config.toml
n_layer = 19
d_model = 512
n_experts = 64
experts_per_token = 4
d_expert = 112
d_shared_expert = 0
activation = "relu"
moe_layers = [1, 2, 3, 4, 5, 6, 7, 8, 9, 10, 11, 12, 13, 14, 15, 16, 17, 18]
router_score = "sigmoid"
normalize_top_k = false
routed_scale = 0.5
balance_loss = 0.000172
balance_bias = true
init_std_router = 0.00611
lr_router = 0.000402
vocab_size = 32768
norm = "rmsnorm"
norm_eps = 1e-05
tie_embeddings = false
optimizer = "adam_variant"
lr = 0.000702
beta1 = 0.9
batch_tokens = 131072
seq_len = 1024
train_tokens = 1163000000
steps = 8873
dataset = "wikipedia_en"
Below are experts of layer 16 (counted from 0) of a mixture-of-experts language model. Rows are named router (the router's row for the expert), up (a neuron's input weights, with its number) and show model dimensions 128-255. Each number is 500 + 40 x the weight over its row's rms, rounded and kept within 0 to 999. Numbers have three digits each.
Before each expert's rows: a language model's description of what the expert responds to. This comes from a sample of Wikipedia text that the model never trained on.

# expert 37
Organization name endings. Final words of multiword organization names and the commas, quotes or brackets after them, such as Corporation, Records, Institute, Service.
router:483503478467533554462489546482487459487494492467429539518439465507560525457565484526519538494468479579470435444529484503447511487496506528514463503462457424427484492527480486494494510460518484509515517509502548484445450526476524503531502476510530562504549486519539502545515479565578526478525458490506533503512536463558522540504490523504536567494501567466510551565494481514461539448503
up0:480510501446503474509474498464430458541618458511555555488477455572566498426525436521488476421466483559492481486550533553477556466521433535525535458493461491530481486486468519466513526481536497523462544529529589487525475600528528529478509462556484536508425510511484512537502461467455487545499489426571415546545485480508500510445516574509448530478508613483539458477481510457554445476531
up1:524514463451490474518517527408481527467478469478518555567498458577527473510492479392493413518539507513500512450516449505448552527556517443450439531522535498602446489533500536468456586535492478490536514458437503519503474503487547482498508550508468460442503546535496501472563463533487557567467466513577597505499477514486524569434547515475533469498527502501445485505514448476476535545499
up2:491522460506522502439517510514438459367418442477463533468530469431461463512555459525484518408462487435444478461558539505573541440495565524436534505497418447479524486453498456433551565523543486582449508441498458495487477533491432519487548459541529523562524483499474510504508512501509589463442590505551492494571475505492533512496454519507537493503535535508589538501538522517532523494486
up3:498512522502498598551518474455555534571471479502525515515442433443478535516497572420488478516491500554510531448535494503527526492592474538512510518505549483484504481489534535507538542509550467464504575472470504441541526483452549557480497499458490530515587501527470470583481570511502578618511525525414533455539524464515543468503436474466566522494504507510482533581567466448445526533511
up4:489512502466480489446504534532560502444455480459427556489475485447502553494546502489523547535492487531480478495528457536441527484479501509464488556475427573473461486412465507459463479489493487425532490478517533489483488531475459483521512570619499549479535511472458556555569481528448495543471483470480536498509585503466553492468458457512513509505491549515499509492565468499516463503474
up5:506454477401450496495543556445503454501481414574540538474526521527501548506509536526459492497523500494505440509489446510445523449521489510486499492457465506553491496557488489500492480488537521520505492465545546500502509506445481536513457502563479503563559541508534525525561452527485457440504461537489514429600510441522532479469507437516521510521485522466524469577524446466570490492527
up6:521468492469488527537508482555506489520649490558478568433447452518487555485563563503534548509431529499558449545552520524478506504517481521512364468535541548519513492497531534478510555483513598477508524501523506497473479503548507515547492472578512499465506522552555496533553542518500544497475523465504470530513586579528518539539564483477513483556471528466464545486425437554497507500489
up7:517485560496450499449443528511421536520508466555430461502508456542497578451476538486482509531550543628490531473457488619567505447541431564416486578429508530496482456537494451521503475508425523453495497487458492514497489545490472457540507488555500512469512473514535517514504419518510508491430491529498520433507560500468561513484531511425448509482504518542523532537438466535542497546565
up8:510582446500455502442485545490511488457451502538523528475442490574568474503517506423499515462493548448435521454556442538428533484495528435480456533536478572589490485596504482419488479501534507519489497459440565524462430449455488510527541589518559507502505517529531479541454505565476574505424456442584545549494464539503463472519562474505473433509545579498481461455442489459477493451470
up9:491468514445446498529478485460401440533569479523540480505411471543526551446463508496442538504567531564522502524495485556491582442520520592471545441452480553474536473556550504435538493475550485525466489509502481554564487583529468519565483538531556550550511560554448502471498507472507495556535475487465530537545504484484590508528531542568587525447546528526490473538450548447529495504485
up10:439465509457463520540512526530471512536516436520421564469506535528500507519555480499525565454547512530476494486544542556530467447500527502478513491500473510472463496486508445466422522439491551510443598514462533459530467510516535546481527434554437553539456569545446550479492449572533530527445449443514468459547436499521537491473533502491527534562482527506528504534512445489518473480545
up11:513489470452446517476457496539484500517504461530474442531434539424461520479434506567502521490461476550535537479548526493536436477502479443494525549411506484496492467498497526482487457524435520460510437448431533531417534509433493495577501511551503465447549465502496464536430483534518574489498538497568540518453522568492531525490474533454532489541464478496549481608508538449536472555515
up12:576545494414514488535502534444578496485464514533473485520480402511470573496530484491487527492434500491501484457528484473535562474552527503542534411521440555471461480391461496546482492492534488489543455555541545552617544488410487503443518493565496550513470501486490541503479517433517508498606560501537471581561505412456493512541414454511471488527503519520490532496545518535454476569526
up13:507442549455504538502486528474492452477583498510462590448480553542506559512575516541529479514406486472488499504474564443486516508476543452486487488516490498506487501530519538467532476550480441464478497506494541522477444480484492492545578487479535556540523534505497492489544426553499424459474513482575447540487508547475546500432563489562446418519461422498458498507447514535495489482445
up14:519489497510568536472520517409538545433454527514469532441460443533412475518532465453524532481511487520506526494530529530550562494546480471491442555501529499523499478462429550475424524470500507425443507496526596527442417585506459511486550460556513538501504546524504604541513574515418557554463534463482549504513509488476475498549431525532494520483522496551410445514555518448504409486529
up15:501519454525528546494515546486544514541550504491388541438419409551482562496523499541529530540551521576534506525491444550535467455518498499512465548486432530517457529433484488502440526484483515474503505500473529491413398485517521472505520502535517505409482508541530527573415478492486483547473487516512503460466538471474425497513494511427416522481468491543492533513507481503513527518518
up16:543502390458535502493456522411552531477470539478498476501484476479509474482534504521481513490519522538490497502575477429523568534428461452542423540493524492583448505574484595518504543466516510512514502547470474451468473477489554425510433523485505465515504489538562479497449484470487479539504480461539566469579510510508443518510431477459505465491533448527493453553547491469517479464554
up17:552480475501478518459527461486500475490444501552522405588472464461498517477455523569533535469550493525527538517542532509520501484581539575463503511447445514419551474435535482452440572496551549494495419500475528478424418461505439528530491529538550515489585440509516544554507473544509601471477486517468532495446553430513487523516531507506496540539528493494535539512487510507478534502463
up18:544522493451547503554534540559549510529498486575429610480460479467493533536561512503503485495501514488472485469619434480475504502497492470504506607470427541496499521423473451518494503553620528493500559524557526451463430458560533510481505509420486530443559535511483468482471565482441429495458476549458561453578509517603507501482484460502551410464488585533510529506502496465501464492527
up19:555491512463557468460441550530546433472551468461485556476544466546566526453471437518529518585568498490513459534473505556397461457515518507565493463459515463499476503559423551517450497525537517487536553539493501478467480543491452482530457509528433460458492574503498489550530475478512463548527437498532435463444540339488495508511492520516461522530495531551529484418544527482506485530500
up20:374532529478489512539484453542514488517444444542508537547475439511449489536465526446470478497487510474485458425503510551514431463455513519519463493540523500469515581559613452478523515439508506477461506536492463555504548546476437465514548462482472494517475556490503468493438447558522499538552500531486535487419549539439398453544500438548523483509464559512522498453555462430451545481542
up21:536478491502486520473449522518517495461463494564432513486454443474554503546498494460485515466507474498547534439527494485510505408487472503463415522470526490509548535505519507548490557516582510514515537436497495502416566514484488551503456498496475526463554513543550532483461538484511560521478486499571573442524531528525559517520563470552493476521505549507493513525533408547443464549520
up22:448504530555547490542440458474513507484444493434458523499577526493522493595526575421456435535511477513441489444433552563557506507513463485444464490521539499522443473483461444480519531526493457484529573467474547479542604526468516483486543467498526475503447545426469594478513511470543468563518521501522514516477483479485469511508440497536484534532499495492526451462549445552471531498535
up23:500478563451428535501570538478473479504467485496484572489423475575510479473544509516495463544460510529505513425564537471462556587423469503514478489507558432534456467556476455447540532561477472558544573505518541465530498480549510486537565447479545522468469506497465552446532460535492559466528465423456565493467521525591533514464487484539563475504507553446487504523491491432492475457477
up24:522481452455501471468443512532462444479466540473492462505506483493530475468543486577559591465551491561490504445571553527446492443555524440521506489465473504457531463559535514514416427558491489569501448487543454490427470464533508495564442510472534511475562534566462534479508431479513564505513417460517571511540489437504534571547529544461547539486494500471505461500540593488512545498486
up25:474492476472436501506456501538415416494625441501476573413595516508566469501491523528519491467487520522564487453560506521496536543480513520514515530433510423441524511520487502464507539494443533510505501498498508501525419507481523551523468471471467503529536447448489549533448557548497523551385511507535466566475541496484491535494562561441532543478443502441558524604468520536501488533494
up26:585536550510547533490498494471494492477545533497432502539430541495493564492456589497561454569454527459534532533466516382459490502494537485486484501504461459572453481424473507495467475526577488511441480537460532530459506498490463435500457548451486439445520534426507489425595467519419443532512482465496525501490491456483523463479549512534444409457537472467496502470553433498467506514540
up27:518458526515527475530525449488567567510450505421522532521423515465555474553446523568457461480442452474487495533477411484457439513541445430517569547490456501510463484511387578518586553491464488509517470501570511482490519548498536491465476519461478447442466469537513471516535483491536471501576536534472512511510451520431474446497439422494463435507522457525531446500498511500515457553463
up28:530524466489529472495499526467438485522507515538499542576454450542485474443470537549456514452554511479501454473498466546502544567491509567516502581521492464479469450513517483531491477457337560543468532542515473507535426556480473425491455534488529580475510478561490473526439471451538491537534551600513573461539538479489476479582449518444493472547443501452523505506577529474461470494535
up29:493532621535518526579444492492545552454396534456473501610559509480513460456514574505465531518510446544422484476492428473479471561528537456497465485436533512484444455483460490505508556493550430542547558471532540487499498519510543486504593578478506482498464481558545492514560507537479460495461473473523576500528532543498582536534439481523442484539512568487510542476508466480509503503560
up30:503484454479552502493504527591483468533556423493386418494551411505535504520503502550553584529421532522502473458528489564466476494564549508526513498453434522564532470474486522515483415494454479499547554530529560542475538465508490504461516512492484475505464506523496566526467404498519395495499478439463531504514465568510502454444575548435483511470475408448525465504489493580477560482504
up31:506482518528511490458501478505509469491632446384554509489466566462475525424506509493554497486460499546496488586554553522508566536504399521488435450480441498559453441493543486516551534516433570511467580453486447487432480459566521453462514472497545547495501530524473391507516473469534490438527514474565506521518515527574544616552468517518472488552468479499531518482492559475440557511523
up32:551546499478481532508487557507446467538539492546519510456418447461485541493487497556558492441461516478553495528502489443369490462478504624540498513510454486520455620522530521467493527474586543571483514539487492575477484507526456488499486519481518537528478509520494541517551460469474482582530499555555449506502527482543484532481474504522471474492485530467545550461463496460468477478524
up33:516483483502497482522473534561512500453505490468484468517423470495534459381484477503559533495452534576510448524511456502458492493474477451533472533513530514516509467600498551499506497514482509464550553519490507464484403479527435422541505504474517540437508513513561450554516451457530549463501459475495538464514492537543503464502515527482573459453478596548480453532488484588460506511527

# expert 30
Word starts after quotes. First letters or word pieces right after an opening quote or parenthesis, such as "I, "sh, (D, plus opening brackets and quote marks themselves.
router:487505499512600483473490435492497493490458467466512493516531514504501584503477452504563376450506578521542477495470512509462429466505451533520431503535501517544426482469492475459486602512512559515520469499540498346488556526476429446548511438520530496520530531527498465483512523494477570466526466523507428484487626568574548496498468536458502468528449533486514460486537448570527517525558
up0:516515477487574556415532527530530455431449524473546505480485471473481481502531443547578408491566511520483527548524509494560549529504467458507487486492430478595511454509518428503482511518446455518531502499521514448528570538525446488486478449460552559608516512510459485483488455504550574480509546496511489488518488505491573486514462523464565496468499560421534515540554441509520534493541
up1:510532490552535535511507404489480507517538532461465561550554547477504521504542524458548456462508522472503386544473534467466469504525462547489530502537489505530474450584514555441564583493577525540473462556516527415511516454500477482500466527474522425490558523495473457517457502518565550513538510450496459438538551438489466507488462563493490436441468517463499486553546482502594479496491
up2:500470525465456560503505534517500413527535505451506448498456496539490547510501512538437447584474500585505414507572570532564454476485469546527473539458487484522527534501564525480444578482447509483538477484478382520594493452495502512482537428508456519405555485502544466523489507430485564499566484519531525496466442482473487440487438538503532561398473499537528413530525500492512437493519
up3:437539421460556529501520508466550475522475561477478535507481439490475487474566480445530452442517563454429583486528518519526534476500424489565500483532485517505484463442528448527532468539511506486509562575560552394573537562463428518513518445489536530487530494507431491527427486450511561480476535489460502511450499542475452484414550484539457507538468548525522482561558504504537502530497
up4:476445471541403490531552508492539489470545490497526471480454511476511457479461508546520472484464584572506468496513544544588435529506422460509527523453520463412545546507530480500473514523462564540496430432524452435573435511405454493560532454530517516515462465531494464506415457501425625521507475493444530487536492531517567489467503481534441492442444535540566457542446455478535486482526
up5:612466473515479562537583510463471508514491494431481528501465455576458525508531482524476491537483524461513452517539569491513580556449452529520501448469566443537471484545511508447556580562472505601476523576519507478515504498576452429529512471532553532474515509547440540467549469542505512510595555466534535595527509466552502530474504470486527511513494549447509474558522439510525458485472
up6:528502470519493497496472474535476561426484558491495454460496505484562510569508512476536513510543520553519587521531411526475431489458463511530540519479501500521542520494504550464461527507458537509499531465502490493555592593528527447502468541540460510496514505478608549533523539502556539482531529521512478540498538575489450541547573470549536553460501501524462454515496367525521532509507
up7:559528469521510465538484507438517425479514513500479541584477473567502537563431536576494507428501533476509525514508522463515424480444459522451463513473522518472487505509536527450580525548464541519529465515511483466483430499578463418570480493510576516421489506578499500504514477432533565500485538506495530595469551527453480552502464494556545498502472493449584495516468477426496471554506
up8:449465448473485507465465501440511465534473559478485545499519479514443497537507539478569491469528483542468465481549503545560508587527546501458405468535520486502502439508536417488475558482476571488515578427445486480455512579443523501492562469489516447467509503535544496459484548535469568583443526519463513537418545497527507542454499503465507461432429543576497476521441485493493471475491
up9:508588509515560520484547538513529515488470510527462458533518503466476531492439490573596493549568447479468443445488509535450516561520516538475466517492467502568531511511491475482532502458422519487507522425409444551504493567475498495507555463457552409498535504548461548462480482449500556517495548508481492471508483494508500515557491481444476507484505484483468499428591542393560589447470
up10:507543416511581523426450445547574495534452544503410464519528502472523514510541583449554447447534509547512468450533420565498466494504487468568447495565492509508450492540438484483520567457443540523549515520479525477467531480476506510511475525514478429436466507519473554502514536475449480512558548461513493487541547568493589544453517521490515460521528599489477439511506497553496510499534
up11:534512468502537553474518481480480467512428526474503430501554518502452490513482495502469551509512461466466412475484466480561550428549547487561405499509532471473519458633463505414483527514429474465603519533483499441499538553474592481518592512476540469520556534528520511490526584464432532489442530517538488514502534458589530452479481464459564515506481506547535493496535498507521488509496
up12:539523436504458537453502430420440541505517467494510439500507482508409496559552544495492435446548471532493521475460496560538549530462486440527486603495509453517487480561523471514499534457399484543562501519500534512492497498478459472504535497515492495495501502530506547560533484473496505617517490585514520556472495498529542517433510435448534426494505500590532485509567433498522412449497
up13:494470415547577486489467530491464431476391452447496461536496497462561507457507519506519447481547532510615437500568508611507493564573448497559444553539482460507469498408462507462533532503519509494524493540482506482490493501472429439527563434576549511504460543545475504424459546498443445456516532490493477490495464597558475530487468548579544398575430522476503448576512484578565510467594
up14:531548521491472462465488462498490498532540479490499553478452482512436535460521445504532518512541481494522531454501520466464473508474467573449468460485462497532438471483488592510514598603589532553523540480489506528489490454427524485538439432536488496523569552581514417437534458521494513484541515463510502459528536486562546516496476488409434516491488463466444532500571443531476491503497
up15:428492520549526532440468524502548505534500565474535544527524528491483460496484533469527540542533536489517498536528467476531538555550560536455522515548528550496476439481481467442519515481480596415500530460463538473465477475487578448522567519467548536501507550499480468497499508530540577535440544514446536456482564523463485548553551561467455566485546480462513492500496424493481510593508
up16:517511546528487512512490435404499540475599584518427577507540494507442545492506429515554453516468559503503490554563469497536421533576503499493453550445463476515546521481455423412541548523461586498532533434441479526478460525469517607459509474483458404483548499526510480486456478477459556456529524503512499363465536430566513518533519479536457552453458463547489478451461482481513437526515
up17:472512495556431486458500481538505487498499456531522576586556501519476534483519496479482428552517552509584572468546399516507506434500545444461505481567474467440464512481486566535485598542548466478485512544509515550428489516516479385542509538513557508482550514536476529583537427553518596500493516537448533499506570461482486505486436520468522413544459510542565567504472420504480444450437
up18:481469468457515526474510525458504542466544522477491529466542514536534522522475453477505511483490477543496539545528447547502530527528433482530578539500588524452540500527505559476478526468414522480561455487469459461498547478473486536488460537541478508493489428428486470534457480464502511444445482506485500543503558513553457515496412471516525418498456544564478423493481443481560496436495
up19:552566535496456534487489458506613435490435534521543520539509506510497497512524564541550521513523546451475428463536545508474497497480508497458449507559506451452539457520547524504487517535522535454446464459484514397501510454547431396541551535535542552492506565413466490519504498538486534534446535481508498483494506484466424479411531483482578511444548524490478462575456478469509527473452
up20:514502498540481541530556564451472507483458417406469415471493479483467484480514439489420538455479541549492436448532535549494511465615483560474487522530466480488478570471465515487476482444515562499528515439536465500457479482433563533500470437490476546547541555476495427500556523478481604563494509430496517441519542542599530496538496480466504484531488431544547514536529470468509462452452
up21:507526517460556510491476498484450463451458538486447533514480480510526552482491531479513447485461464568551481462488440501519551489603518507516477577531466516513532482442485495462434560527507455512511563474511447437494504538473558403457550499510553521534447542467537510527531519520461515529544479478491476521519523551501543441469478573462500469547464492490528508496497560510491480541473
up22:513519511589445557490545453464517472455434503517481434517450511491453498503547513547487521479523538513488546405492530540500439427538506506498446484479493526481517554470460490525428491541465488556486511485524492357467458469547529479503525520439493463524516572437480454578546507530460573622406518459487517533536501445519512505524470472501541566544541464539576511487515493474479549514502
up23:538532502500562495533522434445588428437521574508515494479485476559523534497580454463507471500459513510580517493490432537503485503571482523506528479539477458470521522443517531521454566528437504489555527520406487396519464518561553552500488516491455481452517518543583526490532489420470513516485507530487451484489566455455522469491467505474536535497467512518514435565536428472449494505481
up24:507559504492494502476413506522536572572493479449505572474548547549528534438493508452485432428563519477490484505532480443481532556540543469422468513490436429501491460465429438534519581498536466506482511440442514415580497515409488464490569457490478509527532530513507539481558524484452532475542600458512538507534482496520491539507521499498490489502485512511481459450506549561483542584518
up25:545515434542493562505475500502463493522537490479424504497498444495481518535483527490483538467491483503534427452487532498595497513524514516391431504523542512432469447549474489482502581509559429547528527476503452493468442457496504454533512529540553535500552540446468515537516488542456463576580452470432530517414477483487535457510491514484483481463453494464495460466585457506542511506462
up26:492542469447510509552546472461480497470604487518490482505500431527537449528484523446527461546524490537507550430475532522435440428553478516493463539547525496444470467504465481520502546518468505460430505500515459483412503569460496524508472544508488504482463511496483495581516449484451476481500467503500487506539497519537581502518530484565494448423490501481544512416511520584547495482515
up27:501487480477516535499506534453465493476507476436417504487516543467521503459577513524541486561506544531549488559501466564544449529488459481512459550481493504470512448482477540503516487483530534516529504500469482549488600507501534519489516484492499526494570531544506459493537526547548489548470458447475533423516545459499480518431483453500564485397488569479503471410536549467557490454497
up28:497485470526535502499497444465553501554543515498447565569520530523392572518554543518548435435504542476547535553602444514490490542526483553471462529440433525546458474455524465466558535552469543464486505473490473471513561533520449459520505492533460529430543529495584482471501487534504516373518549523484481518513488525495599483482543473525522457509473516472483480507479480498616492517548
up29:507492454558492535478458473543541475470482508512485572521482451496515520533588488536526503478546492617521463457473522569497502499479494509570428482537532514490490550516492432556476577473489527488524534558461488512479476489513454480572515462517435444493595511478517459525477558472502477446497533564458521602581518445562452533478470503480561544558502432517473481499413517541507512547516
up30:450520465433426537462547455428542470491544520472488547501500545497519517490582510542509450498568526485491510486528474539548510460538570539518426515475514494503525451528457552490515482554511489509508477557528487415573582475503487451531532442476457494566481448508514503514567574482543552439493482455515521496486578563542550471556417509482540522529513496485555444486469481514443506539498
up31:549531483490551498460444529462521522510456556483456544518518522482479540556546497469474498512477540440496575497551471502542564452571514506472488495486510526409485486402481516547463484504501481496504593478489517542554552567484437461538482527511488508475520483539537534514473464596550507430501506550510466472484430497443499479487465512552523500411440534566510548503575444572468490531435
up32:454504454500486528566487523461511455518440457563514507485531505515484531507510493502499534503559528503491469491493455590463521485482570473493445524541511431482508459543464468433455508493519437424569490503524460566462462472496461478538514458523475507523487519539544459519491522528485518476589566540507534530464587522527529507485468485510548497512479490499469484576467469438431506564554
up33:449425443574554540479523497477471449498421535543557528439572500483500510516512495503476447442487583414431452439490543520507513455537558604520541537560468488515514441470523425448517503475519561532575483481489486514496517509532499518515552487529519517535473461528444491500528515499516550500478603584511475518516481522525570472467501514492513549458465431501512544573501487477511397557534

# expert 4
Word-initial fragments. First piece of a longer word split into pieces, often after the or a, such as met(aphysical), Mal(pighiales), Mont(clair), non, anti.
router:576535475497551563512622569419528482522452501456513470498482475479534610486471563504559446558451555452502494431458584469456491500501433501484456514541475450468506498457494512444468496540580513535521567492522517415482500547488494468503486467479575496528489525489441564521569537504527491568529513461532481512508530467541601433540456468490497488438445553501525444461536482547530517531551
up0:497403513433533528534539459461497527494508457513442510470387543481453531419496478536493494441514559435451519455522525538483464450402436567441529533488546471469485530493550517463525527423531491541573499519512496453501512482575576528471522530507564501458577597490521492497496513455494511511530478532478546523512554540500491455566522504532514413512532498534513445509539478469613456497570
up1:509432584506548572519580571493515446498503519483422494534412434481503403567604580477474539543476529437508493482474566457456448486511456588474505487467530446558488532496490437520459613492510520492533486585518523512470532475510559504519520548506430443485494501550567457467516490559430449533495537505520516424431486491557466495529492485502536480474452453525563555501572470471512469530522
up2:531470546430518559504440499524538586474464488449518514495506442411437508439452518454529446526551504478520500425476545486475509546437491500463411438469527468497478529537480478462477502524532498476498520446473566468545500551433472394524390470479428520497487489485471563482537472546480473572508448498516529546493547496493560506538476473427439473503478428494448468490538468496466570546555
up3:576528466519549482476428494522571504438533495431401578557516456507492520472465492480550500487451453424559485445514467473440503492562504479480510507543489503490533547442451524477499513545535457538527560529524501451492426556467538431539527502469531537480520568467470534423503572498513474552497533477527482481569519499490568468540507481400493521433481483491526518483537465524526496580458
up4:566519517546552568448533498530509520483516449487536451515510432491453522477458514399496537509456469442492486443429537519436492422519494463471513468493528487470464503517460457463549568555546551533502447493522506479503491540499507445496473475467511481461507569442575536514482553507479530519446518491517599492478537476520451478577518483443533448461439505453541509439530398497597477457485
up5:443518457521524581519579470495403460533457458472535524536506519544530521451521534470526461514533469595515462419471503448539514492521496439560545564498518484514519477435551506524456540595504550451534485514533546476509557542419460499473503518511503530505461488499465524415577516488414494469499497454515501544450538545526605501493517506503428497493442498510605555555494516533404521488535
up6:496539491523481506544544519480553457471425527421540440502501466472495529484438558444549417501455562524498422448532528473516515558529456523495437529510406485578541553536489537464494510486482464478527529444495495435496533472541446479481609425482472496539491465518501538566484538542450465519469493487528492415505498465561481482496479523493498431512504550486444434530545473490474545566507
up7:534504467498554531496555536462454481510541451424509437529508528498489464504460539474520515465582544468421526486503445465500534426519445473507334494517501407527566525482428453519499540542583545466570493490491438466448509480486522446539472493499493503544516547502471534525541475585544513500460511501454463524486500406535493463535513460529546448534488422449571531476513525529502503517486
up8:473532483510481481510566518519437531511518498576485562530465498532537475461564579509534489614509528496539473500525504475504598554559427445459498545506455474535466535443428521572491547489483525584502558491479499421463545495483438466499565519499455435485435545507459526577532468544464458485451482518485473478488498534513509485490477536462558487429419510513589474529524477478482464526506
up9:525523540486451542456543435428541472518456539523508474497484478508458464572548576544600515463518482504464439457554560474522476427526444517531493514535436502399510468537479436475549541485499498462482475514496484491433444522486523532492521488552460473535474541546515555501515519481474476499446550484511520478489462478551561483502527468467490529542466616529497499507550487602460483557508
up10:515472491482510492552548481458485535535438531453604481556518562476543423418452492441497525506508516461438562464497513418539538537504526475505530541464496493508531467449497514586537474497558525505439450561526474425497514514515436576483480444491554520462492502499518553557551518472578552527506546508497502532474496540551536542497482431557555529446590535489483553504474536578466479493462
up11:536562537500452514567457505523553503562454515500477423477477505416523444552466414445531482539489608580437497515439510461481512495578447519493426534473538482519563480476525491479497453516533476539493554441492493533443533529569515434452505524517494472460526569452525480547528479550426443487494487492562539502472496435477492554453544459469471487475507460515450483501492517484512483551586
up12:533552506460518480494551444422528455520344487554594510498506483532489521562531489548483536484564420488490492471530593538481509428490501503485538565486466488478532551557576523449420495557524473514512531500528446455475453475491436537501574518481535490457547502492470584450495454450506466512557505466463480451510526544439541496462471418462428504530471515549548529444478528567547512533503
up13:536547544583510517476481495475513515495458609530556492528486468491538455465479531461442526559484425500500515498497508511455558534530531491513437566578458486540559524468536467458508576561480475434508547438472540557536496526500546551485628440471562574490429481522457505529514474464513540477463538485510573511487452496521478542454471487437410448582506590466519503511487486462540474526573
up14:553487461518564532465526590484511516523492501529551527507456432503538440417564461552501553483538511623513502475510545471425575476483467533496418462496529538389509478399509533539460500555515543502519437450544529482532531547491440493505493522497500479415522580491460498511506503479471555501461513466482507527462442522452508572435518500506471513472503519410486528504513504524497428521480
up15:491520527516597587498523512422527553516526497545550496437503443530526474506558533561509468433512536410468499419493554487406517454509477545442502523548577466471526514454425461498493549463493535384558479448505477472531479435489611524564511518482546554444499531515434531446507472448482501585517490499459578518492576467493483527483473455477492474553535550477472473463527516512486460526524
up16:413542555569534567465454526461510463474491492439468519499494507505542512445440465529512453593544582497471439469555537544509477482521564577440526479503439492504511591498507448489476502494534489461531559553499538428488564385437438503541552547510519569511477549529495487440563480475503507459549508530444497460489538483603540438483493446539476452552427559473491484530497483459471470569565
up17:547474482509468491453446496456556505530418556471482477473505494417517476489449502436502479542472439540480504491467477549457499497456548521461490494492505531471466590531436506495510508468577484427493599445504441428478531524505462524480515423499482457500516586511494571555541515458469514546574525477460535564561462552564521521484430525527517498483501482559529423584476531493532505534505
up18:513533481567513439473531512457458443453496516524484453513504464516489524463523499526557613492543495577532462461543502502420567487487520506478390545549452431486561422478517587446504519528497482572515571420453463475464499548468535499557497453517492502580441507496446509517437503471544459532452509476494504445503481555503549474521531509524476468506488595478576566510555525566490490502483
up19:502478527508459478536584430462530561461382540392549507448461494473425459490519534487589496456423521540468557489450556437505565457497438511488477529486483453507512506468421466559562446435438480525528538462507501526503449568541509522497540490451522500537533486480484545485544515523487459492514452543569527509474462441514575500581504444471522557482461474494513543486553518499530508500549
up20:580562503546475519579587543428423523488490498492477531508570537514522595514529500539516455485510552463432514409571558456511423512502434466483454510584462531494514471531482577492520529456481533441469519505513533473539445577470545444498526458493525542532454453442472498472505563515446511519495473450504545521507525508416629449501547517377526507524485526542522477545518481434455552478464
up21:476544394517518521543554506489478456501538470489449477551480480495554501438520580472509500512555499529510476442528596495458501508525482526476477479513503444483536505476536587518459446520422506537455556495470592484438483527433529481548499429511545512505524517486445452456486497558498527499494553484458477456512539483502555510507518549486545482438552512552501505483524497515412529507495
up22:447482503435478557516562436416550464521499527517456489439422509517427455543580546521479474483467491475545464528493526494514503539536436553435510528525515483496487499511543510500487515453520503465569516456498500452434541426500539468548472510536497499465529475497518504514558473460483483551452519462486479470423533474461494481448435419507471496519522492483535512423431463526489475554506
up23:566442495602521588484516485459425595454439482520530479503477549449462567447460437453511512562450488381547520400458496461495512536523425558520479532465471469514510539439495467518521533521514493540510542535487510428477476541548478516542504480532503534459480570468463549553547530474418522500468478588540533548446560484515508532584484514480465493516471504476534459547479513504437464526584
up24:532467458493540455508527469453560464460499490428507582518535536526545486537464501488564548499503487499525511488501471436514523493456516513530554489525537493443526445557496524435481468489478529539521485500477551505502452508452509493519530517496545553542463386441448540499520464500465530474360514466517429463464537472455467465471491540529489476529530448471516492468492573452438553511443
up25:513507483540519504485588440531412535598504528525460570448527462541505429398459512452486484490509482501462465373531563453442485486550467503518525447531506419564466514442502501577515529524517517563497530485416483505508512562515507427492493460436519492476468603495551573491575548494467456475521463502517495528440548431465569522497467458452546428515483512528522587481458446482556478495520
up26:506516548502483508526584520474493497511507493452513520488490443495505541491506535549523527547520499543476454487529526517467496509494468516475478513537538466449542511471496502487459542538531491531544504476496544454469480477480392532425532550473558470433451458475429528458535458488512473471441430457548471436443520498453597516527455481498539455476511487529532501582494480530471481479428
up27:570525470570539573443546532488452490474477559465479526484467521542570552475439519503590470498530487489495532490507538480475519493516451432459604485552516423497501437559479473463439504542560505456540467510457510532510425501493469425457544490535574493480506498438468535460467480470523514424497491497484499542516506389545534537484499507490472504523409517513540590452544479472556522465527
up28:469532464521546495472510532503554487508547437470456541521507437548523626571520501534499508539481504526502525549527538504481485495563442542557401503529456456499455471457492489476489490514490485509495606479539510493489457588447481452552510474519524570511445528497486444494458448554473465478506477474519476524482558476497541496484521504513480471458389557482509378495491490544493504504511
up29:479552524506527507516605549459535478513545509469478535558493477515451489493466496484562455444468584492495483536558572548502535507507538533487463514565499518521540461480491536530471544487553547500435517506516502482509513498472541442510419467491435526463519457516512463497537462522449486483461526484496488501504482376559560424475614568499512503490570523487518478472468389537403452515518
up30:548463468407448477460491514471460470540533465450548523466441493528598542535556548458492517483494548521449531440475506531503484566470449495446520486525500528345513438468548544499491477454462503430549512463514495465463514534547565539446551448482514518446485514511441570602508529470538556506422420438451540482510579478535518512517526540462511453527491512517547504449498528506526502481501
up31:513551470577560538525453502491495495552507566497546469541497549524487436490472476509558490502476451451447463523459470552503533465479442477459533485567501509479599532589499464500456503524460521540544505458552528492497549515492495500507615495502529475475512425486461462464531480448556540586500593476523531529540451426502426546535467484506537500512437505452524517477470485503474478500518
up32:468508578493465502479538522503458474518542576490535519551506462445512446526501522470520552513503509527479508533542533458468486553501577478451480524514497503463530473483482480534440499518463515448501462550483499551560504524505504478508447507435527513433474423511516601471499565432500508550482436514574465556505499461524527503473534485505467599479503467566463543509573470435562528546488
up33:469472500521494586479552437447435414482574522492448460477566506412545485525541446449517563524547550487446509477554537548497457462534482489493452477578515458537544519520459503459522499529486513560486537533494532442489497529493462544519595492465512457470559536434609517498585526526536481504486519465510540550488544439485481487529460544462530449500444540429520501545482441415528521487491